Experts of a small language model.
Size: 11 layers, 75.1M parameters.
Below are experts of layer 7 (counted from 0) of a mixture-of-experts language model. Rows are named router (the router's row for the expert), gate (a neuron's input weights, with its number), up (a neuron's input weights, with its number) and show model dimensions 0-127. Each number is 200 + 40 x the weight over its row's rms, rounded and kept within 0 to 999.
After each expert's rows: a language model's description of what the expert responds to. This comes from a sample of Wikipedia text that the model never trained on.

# expert 14
router,179,229,203,216,223,214,296,245,193,163,207,246,185,163,255,155,143,195,188,178,214,143,224,263,177,142,202,181,259,217,222,225,243,159,154,238,249,238,201,212,106,208,170,179,213,159,243,209,264,203,154,200,160,188,188,156,220,222,178,168,251,244,227,202,126,227,201,164,153,197,166,232,197,197,120,238,240,239,197,186,214,261,223,241,274,236,254,180,231,184,225,265,186,222,179,177,210,199,271,174,205,237,221,205,266,256,218,247,231,138,125,155,172,168,254,192,126,206,208,184,249,207,228,239,179,225,180,188
gate0,251,223,239,270,209,191,272,202,167,160,108,274,228,176,172,182,286,137,250,196,253,271,178,192,227,243,277,205,201,212,253,130,136,124,159,212,169,148,224,175,145,232,212,242,187,218,174,210,172,242,315,199,225,178,177,193,219,174,212,195,131,208,184,154,222,145,261,133,201,233,218,148,200,261,180,227,220,191,199,169,235,154,226,214,232,209,220,186,204,207,235,202,187,126,178,247,204,168,197,189,176,221,172,163,175,181,265,213,179,210,301,218,142,195,183,197,223,186,266,228,240,212,208,192,168,226,227,284
up0,188,165,190,256,199,146,293,240,169,260,230,197,237,133,219,168,157,230,254,205,156,161,163,196,215,171,264,204,230,268,174,174,121,186,203,166,232,175,190,209,156,222,160,217,212,149,152,214,191,188,209,308,163,213,224,180,223,168,112,197,84,231,179,166,238,206,196,185,119,221,208,219,210,261,194,223,228,183,250,257,195,174,118,193,248,189,192,186,166,253,265,174,211,184,217,132,137,231,194,225,137,173,194,137,284,160,185,198,77,184,231,263,196,255,159,214,147,201,233,213,220,136,234,154,177,193,177,198
Description: Present auxiliaries, verb endings. Auxiliary and modal verbs after a subject pronoun, such as is, can, would, may, plus word-final verb pieces like -zes, -es.

# expert 22
router,210,188,152,219,201,180,133,226,173,121,256,217,208,171,256,178,202,245,162,170,156,179,249,202,183,169,273,193,258,242,177,203,187,189,155,246,203,227,164,220,193,159,166,213,174,260,153,206,195,214,171,204,169,224,251,174,147,194,187,194,177,166,277,207,162,194,196,226,185,224,183,222,160,178,108,232,257,123,241,248,238,197,214,265,266,137,182,165,309,286,254,245,212,221,212,238,204,185,169,229,167,194,225,164,233,291,213,234,203,189,176,123,217,187,197,123,187,174,178,175,166,217,219,214,196,248,222,156
gate0,179,138,155,236,163,119,202,171,251,225,191,211,109,155,187,129,182,227,222,294,122,204,276,259,172,165,195,201,222,208,206,182,262,209,167,177,258,191,153,214,149,157,192,204,240,178,182,168,226,162,190,177,182,192,249,212,253,137,168,222,242,180,233,208,262,248,154,153,181,243,95,203,216,241,159,215,243,236,240,168,224,289,157,192,180,209,192,152,224,191,169,270,146,163,236,238,177,184,136,168,221,172,142,192,198,253,159,232,203,184,146,284,161,172,214,222,203,250,217,171,313,193,221,306,221,203,259,199
up0,194,177,204,185,122,208,171,233,203,248,226,208,100,190,182,173,186,219,200,250,235,120,181,207,268,209,187,204,301,210,206,122,220,223,199,239,253,234,133,200,172,274,179,136,256,256,210,134,254,217,210,162,179,114,209,100,175,219,192,194,236,179,141,233,185,194,181,141,183,227,113,196,186,192,174,216,146,242,225,198,220,228,174,293,272,271,131,185,243,179,199,196,184,147,162,193,245,176,242,247,219,241,128,216,222,197,218,207,256,216,199,212,144,138,146,211,152,154,252,175,189,249,160,163,264,196,207,160
Description: Numbers and U.S. abbreviation. Standalone numbers in tables, dates, years and quantities (19, 38, 2), spelled-out numerals (six, nine), and the .S of U.S.

# expert 25
router,189,231,200,192,230,233,211,231,214,166,280,259,189,174,199,153,219,212,209,261,196,178,186,176,114,196,209,233,217,207,194,226,238,112,177,181,260,260,190,269,146,205,220,221,198,179,184,260,205,270,134,270,199,194,248,174,145,150,198,193,198,235,204,219,188,232,198,195,194,203,198,262,135,187,148,226,261,152,158,222,224,204,211,198,239,133,237,222,249,287,241,173,202,184,151,211,201,214,222,187,187,243,262,207,217,256,200,272,214,179,132,138,234,137,212,157,128,111,187,160,220,224,198,206,202,160,180,62
gate0,155,274,188,206,194,181,256,238,263,189,216,191,164,178,267,181,272,172,258,218,200,208,199,157,216,197,210,173,207,245,179,141,203,171,136,187,220,149,148,227,265,160,176,185,232,182,229,148,154,199,173,193,200,167,279,219,211,208,223,221,138,158,249,202,129,211,129,189,170,242,141,169,118,168,168,233,219,170,248,301,154,229,183,239,201,214,221,168,203,171,253,235,195,208,199,265,232,241,178,135,196,137,167,145,178,254,137,205,263,148,177,129,211,176,207,180,175,235,235,245,219,206,238,153,192,251,210,198
up0,241,294,172,130,185,261,295,209,177,160,209,162,228,215,175,234,200,235,195,223,186,225,273,194,196,183,174,184,184,239,221,265,228,243,170,221,284,148,235,165,181,113,180,246,241,223,220,204,233,154,186,222,176,222,228,193,129,212,192,163,215,269,271,235,167,268,185,168,212,211,138,156,156,101,130,198,185,188,140,186,164,222,271,182,181,169,225,196,193,144,170,213,237,235,200,166,188,180,163,265,177,285,188,153,192,228,203,205,168,199,167,195,169,251,264,165,161,175,179,201,196,213,186,330,213,192,180,134
Description: Digits in numbers. Single digits and small numbers in scores, dates, decimals and ordinals, such as 2nd, 2.0 litre, May 1.

# expert 38
router,166,231,161,156,191,220,262,151,233,192,211,202,185,173,197,179,174,155,169,152,140,186,261,204,246,163,208,161,246,192,291,220,287,179,115,151,265,225,192,246,128,190,176,172,249,136,205,166,257,256,169,220,230,217,176,217,177,225,252,285,217,178,230,244,127,259,189,191,256,262,144,215,157,185,175,209,200,169,234,168,192,236,229,213,231,212,222,182,224,245,205,205,229,236,119,215,191,251,175,218,150,270,216,167,239,264,179,265,210,177,154,179,188,163,240,148,173,169,282,274,230,170,196,184,137,206,261,135
gate0,247,181,203,158,170,203,204,139,145,198,134,162,162,216,237,225,154,181,268,241,181,155,207,186,178,79,194,200,139,212,192,191,192,227,177,189,109,139,176,240,227,235,214,148,204,196,198,73,236,213,219,172,160,162,192,219,196,175,195,190,197,178,261,165,214,188,251,175,270,215,238,198,137,153,186,111,247,179,188,186,192,281,175,213,170,218,193,191,212,276,159,264,221,175,65,216,200,221,235,177,233,242,216,207,219,190,228,190,176,176,240,174,236,183,228,163,156,238,127,233,223,251,174,136,154,217,226,201
up0,216,243,215,181,180,133,230,231,267,157,87,176,220,217,157,210,196,213,244,195,164,278,211,260,164,135,234,174,256,252,147,158,213,185,178,213,157,254,196,193,185,225,140,189,229,124,176,168,187,232,173,251,210,247,186,144,234,192,185,165,131,157,205,142,233,118,200,206,179,174,246,168,290,183,229,169,212,230,232,158,151,219,227,234,182,209,184,197,176,283,155,242,189,132,166,202,187,176,211,229,194,190,157,168,215,190,224,233,220,134,175,146,141,209,169,113,188,218,186,309,279,190,219,250,209,265,169,206
Description: Auxiliaries and adverbs mid-sentence. Verbs, infinitive to and adverbs following a subject in running prose, such as was, not, even, again, never, to.

# expert 36
router,261,204,145,244,271,196,216,238,171,169,250,186,226,190,187,178,157,213,217,164,161,281,272,168,205,120,170,269,252,219,172,261,255,227,184,152,260,144,174,304,147,174,122,209,194,169,228,195,231,221,201,235,235,215,214,126,128,195,157,186,235,189,205,199,226,230,157,141,146,177,119,260,170,177,176,141,237,158,245,189,233,232,230,186,236,153,187,136,193,256,213,207,97,195,169,206,195,191,180,160,219,182,164,153,215,247,166,251,144,188,162,248,240,151,187,196,165,199,194,238,251,198,205,261,178,167,187,211
gate0,292,244,217,169,212,301,250,247,166,206,158,190,183,161,212,124,174,177,173,154,189,231,163,212,166,173,191,172,167,164,179,227,236,219,214,247,158,205,234,149,159,244,245,168,182,214,245,211,160,231,206,172,267,143,242,186,171,152,195,169,218,203,220,257,181,227,135,150,195,238,228,182,154,190,204,193,205,220,220,225,275,171,219,217,213,264,281,181,192,129,274,223,222,155,154,176,256,248,139,178,198,182,187,170,194,125,201,118,183,218,158,154,174,221,214,125,167,211,240,139,135,146,192,178,167,136,184,231
up0,223,246,156,147,151,247,223,177,218,214,152,262,198,158,199,109,220,138,236,133,168,188,233,180,207,231,130,166,180,122,210,221,241,183,215,196,153,207,208,157,230,153,240,185,165,192,129,162,154,204,148,170,282,159,206,166,169,108,187,150,192,234,209,177,240,169,170,167,237,171,200,180,164,203,170,243,153,199,193,237,216,160,211,205,243,208,235,267,195,192,225,146,182,192,188,135,208,221,152,137,172,153,199,220,209,207,172,125,164,264,193,230,249,219,235,181,215,209,243,177,220,191,214,174,192,144,254,271
Description: Foreign name pieces. Capital letters and syllables opening transliterated foreign names, often Slavic, Arabic or Japanese, such as Z, Dj, Ž, Sh, Abd.

# expert 50
router,263,147,77,177,240,165,180,237,165,140,228,209,176,161,214,200,177,189,244,178,158,230,202,189,219,140,208,259,297,180,193,198,202,166,176,162,320,208,173,227,139,217,203,220,225,213,155,238,293,218,153,300,187,202,261,156,180,196,189,214,252,156,245,189,179,256,176,210,197,209,112,190,179,214,202,185,320,136,203,237,158,207,219,202,221,225,196,173,194,265,224,222,271,251,226,218,130,180,197,187,234,222,164,200,191,208,204,237,185,167,138,208,285,135,151,134,214,187,208,234,218,203,177,185,179,159,232,134
gate0,187,245,278,152,182,226,216,234,180,168,239,218,242,238,184,287,179,202,202,226,168,162,178,223,223,128,278,188,209,282,205,193,150,134,272,111,200,227,182,216,197,270,251,195,221,205,205,221,223,192,108,214,232,246,213,259,193,220,166,169,169,208,90,224,173,203,164,239,188,176,251,164,154,165,108,211,202,229,187,184,252,222,282,154,241,155,189,164,217,145,217,268,215,143,209,228,145,113,150,167,207,203,231,197,217,170,221,183,184,202,203,200,228,183,198,155,191,208,178,127,247,206,273,234,225,143,237,150
up0,280,230,166,202,258,134,302,210,194,199,156,179,221,153,170,230,197,177,188,198,252,248,212,208,199,189,167,278,239,172,137,196,285,210,139,170,121,233,140,183,261,217,186,196,201,278,192,189,170,208,185,165,210,187,231,178,185,121,162,158,210,209,261,200,217,235,225,205,137,130,148,244,187,226,196,174,200,202,224,195,185,213,108,242,175,238,269,211,207,199,199,140,196,220,235,165,214,212,255,218,215,185,146,164,231,171,180,244,224,194,202,255,177,248,218,137,211,202,280,234,177,200,192,132,139,235,152,276
Description: Suffixes, numerals, symbols. Name endings like -us, -ius, Roman numerals III, X, score digits, LaTeX line breaks and BC or AD.

# expert 62
router,204,199,194,242,246,262,186,181,208,156,327,205,189,178,228,156,222,214,212,153,127,203,201,225,242,165,176,194,183,274,163,202,185,193,206,151,162,204,192,216,199,151,166,178,240,218,272,300,199,229,203,240,228,236,212,174,217,168,251,235,170,201,191,203,156,194,193,168,114,228,204,270,180,193,224,204,256,246,253,184,149,201,242,258,244,158,151,151,249,249,264,243,212,223,208,247,158,212,225,121,198,218,216,145,256,202,175,238,217,177,204,146,164,165,190,78,200,211,238,154,229,229,259,201,202,200,167,154
gate0,231,278,194,193,171,126,115,178,170,142,169,228,207,172,174,219,270,280,137,200,251,219,235,195,222,197,211,144,185,150,238,215,289,157,188,232,211,230,154,191,205,274,175,173,228,175,285,198,211,236,196,184,171,209,116,202,200,137,187,221,214,206,227,148,189,162,72,263,217,97,242,130,250,189,240,243,214,164,192,199,142,180,282,247,147,185,187,219,196,145,235,182,171,205,232,245,136,217,237,182,171,222,232,192,140,190,186,178,254,199,179,185,154,216,134,161,198,171,235,180,201,128,266,165,147,210,176,152
up0,205,243,215,203,236,226,161,194,180,157,218,321,213,260,238,260,219,233,150,219,248,189,233,196,194,142,152,174,181,172,285,152,149,128,256,230,130,279,192,156,228,235,178,163,183,184,264,186,185,246,193,229,193,189,166,261,237,169,95,236,248,191,137,175,244,181,232,245,194,203,178,238,144,134,207,218,221,173,219,211,171,111,228,229,183,211,175,226,176,170,268,197,191,152,248,230,240,151,229,240,207,177,209,158,209,139,174,239,257,209,234,95,210,202,129,118,249,186,251,181,191,197,253,95,185,238,116,157
Description: Chart table structure. Table pipes, line breaks and headings in music chart and review tables, such as Chart, Billboard, Albums, Rating.

# expert 27
router,214,191,198,265,240,150,236,158,167,130,234,165,193,226,173,230,227,193,193,199,126,239,267,210,180,181,163,216,229,205,205,206,217,221,132,199,265,199,165,299,95,175,139,207,248,188,189,217,236,243,165,219,203,228,211,154,226,224,217,232,175,217,236,217,188,198,174,170,215,186,145,273,139,161,152,149,186,168,146,203,252,211,278,188,192,136,226,152,242,218,259,227,173,271,193,236,185,234,191,243,233,231,275,167,210,211,144,223,130,194,159,213,285,251,215,130,130,148,132,216,208,251,219,279,160,166,197,154
gate0,273,224,194,223,184,215,138,159,155,195,201,132,192,206,225,163,191,197,226,247,170,262,241,188,270,154,173,188,118,254,211,238,265,207,159,246,229,216,220,300,214,204,157,181,240,107,229,216,236,239,203,206,162,197,144,172,246,207,209,281,198,156,203,258,209,229,235,162,143,186,215,214,125,194,191,217,188,170,261,169,204,233,198,155,228,118,168,201,239,238,148,153,165,217,202,275,162,210,256,251,235,180,266,163,201,249,154,232,254,218,96,210,167,250,116,96,196,157,204,180,270,175,208,227,196,204,185,211
up0,180,160,220,255,177,308,190,174,165,226,188,210,185,196,255,280,222,184,227,232,124,167,213,202,231,158,233,231,209,166,286,232,142,144,254,170,183,190,176,242,99,222,181,180,184,146,235,141,174,182,183,243,134,217,170,198,198,215,133,191,168,193,209,215,211,130,189,195,175,193,113,258,186,216,178,255,231,208,245,176,180,267,184,262,225,177,169,234,145,226,143,218,135,235,141,235,199,227,213,217,104,258,209,250,245,227,225,132,203,227,190,181,166,242,219,225,188,135,185,187,241,204,213,245,251,170,178,180
Description: Slavic and Turkish spellings. Letter pieces inside Slavic, Turkish, Chinese or Indian proper names, such as z in Shenzhen, ov, ič, kov, ski, pur.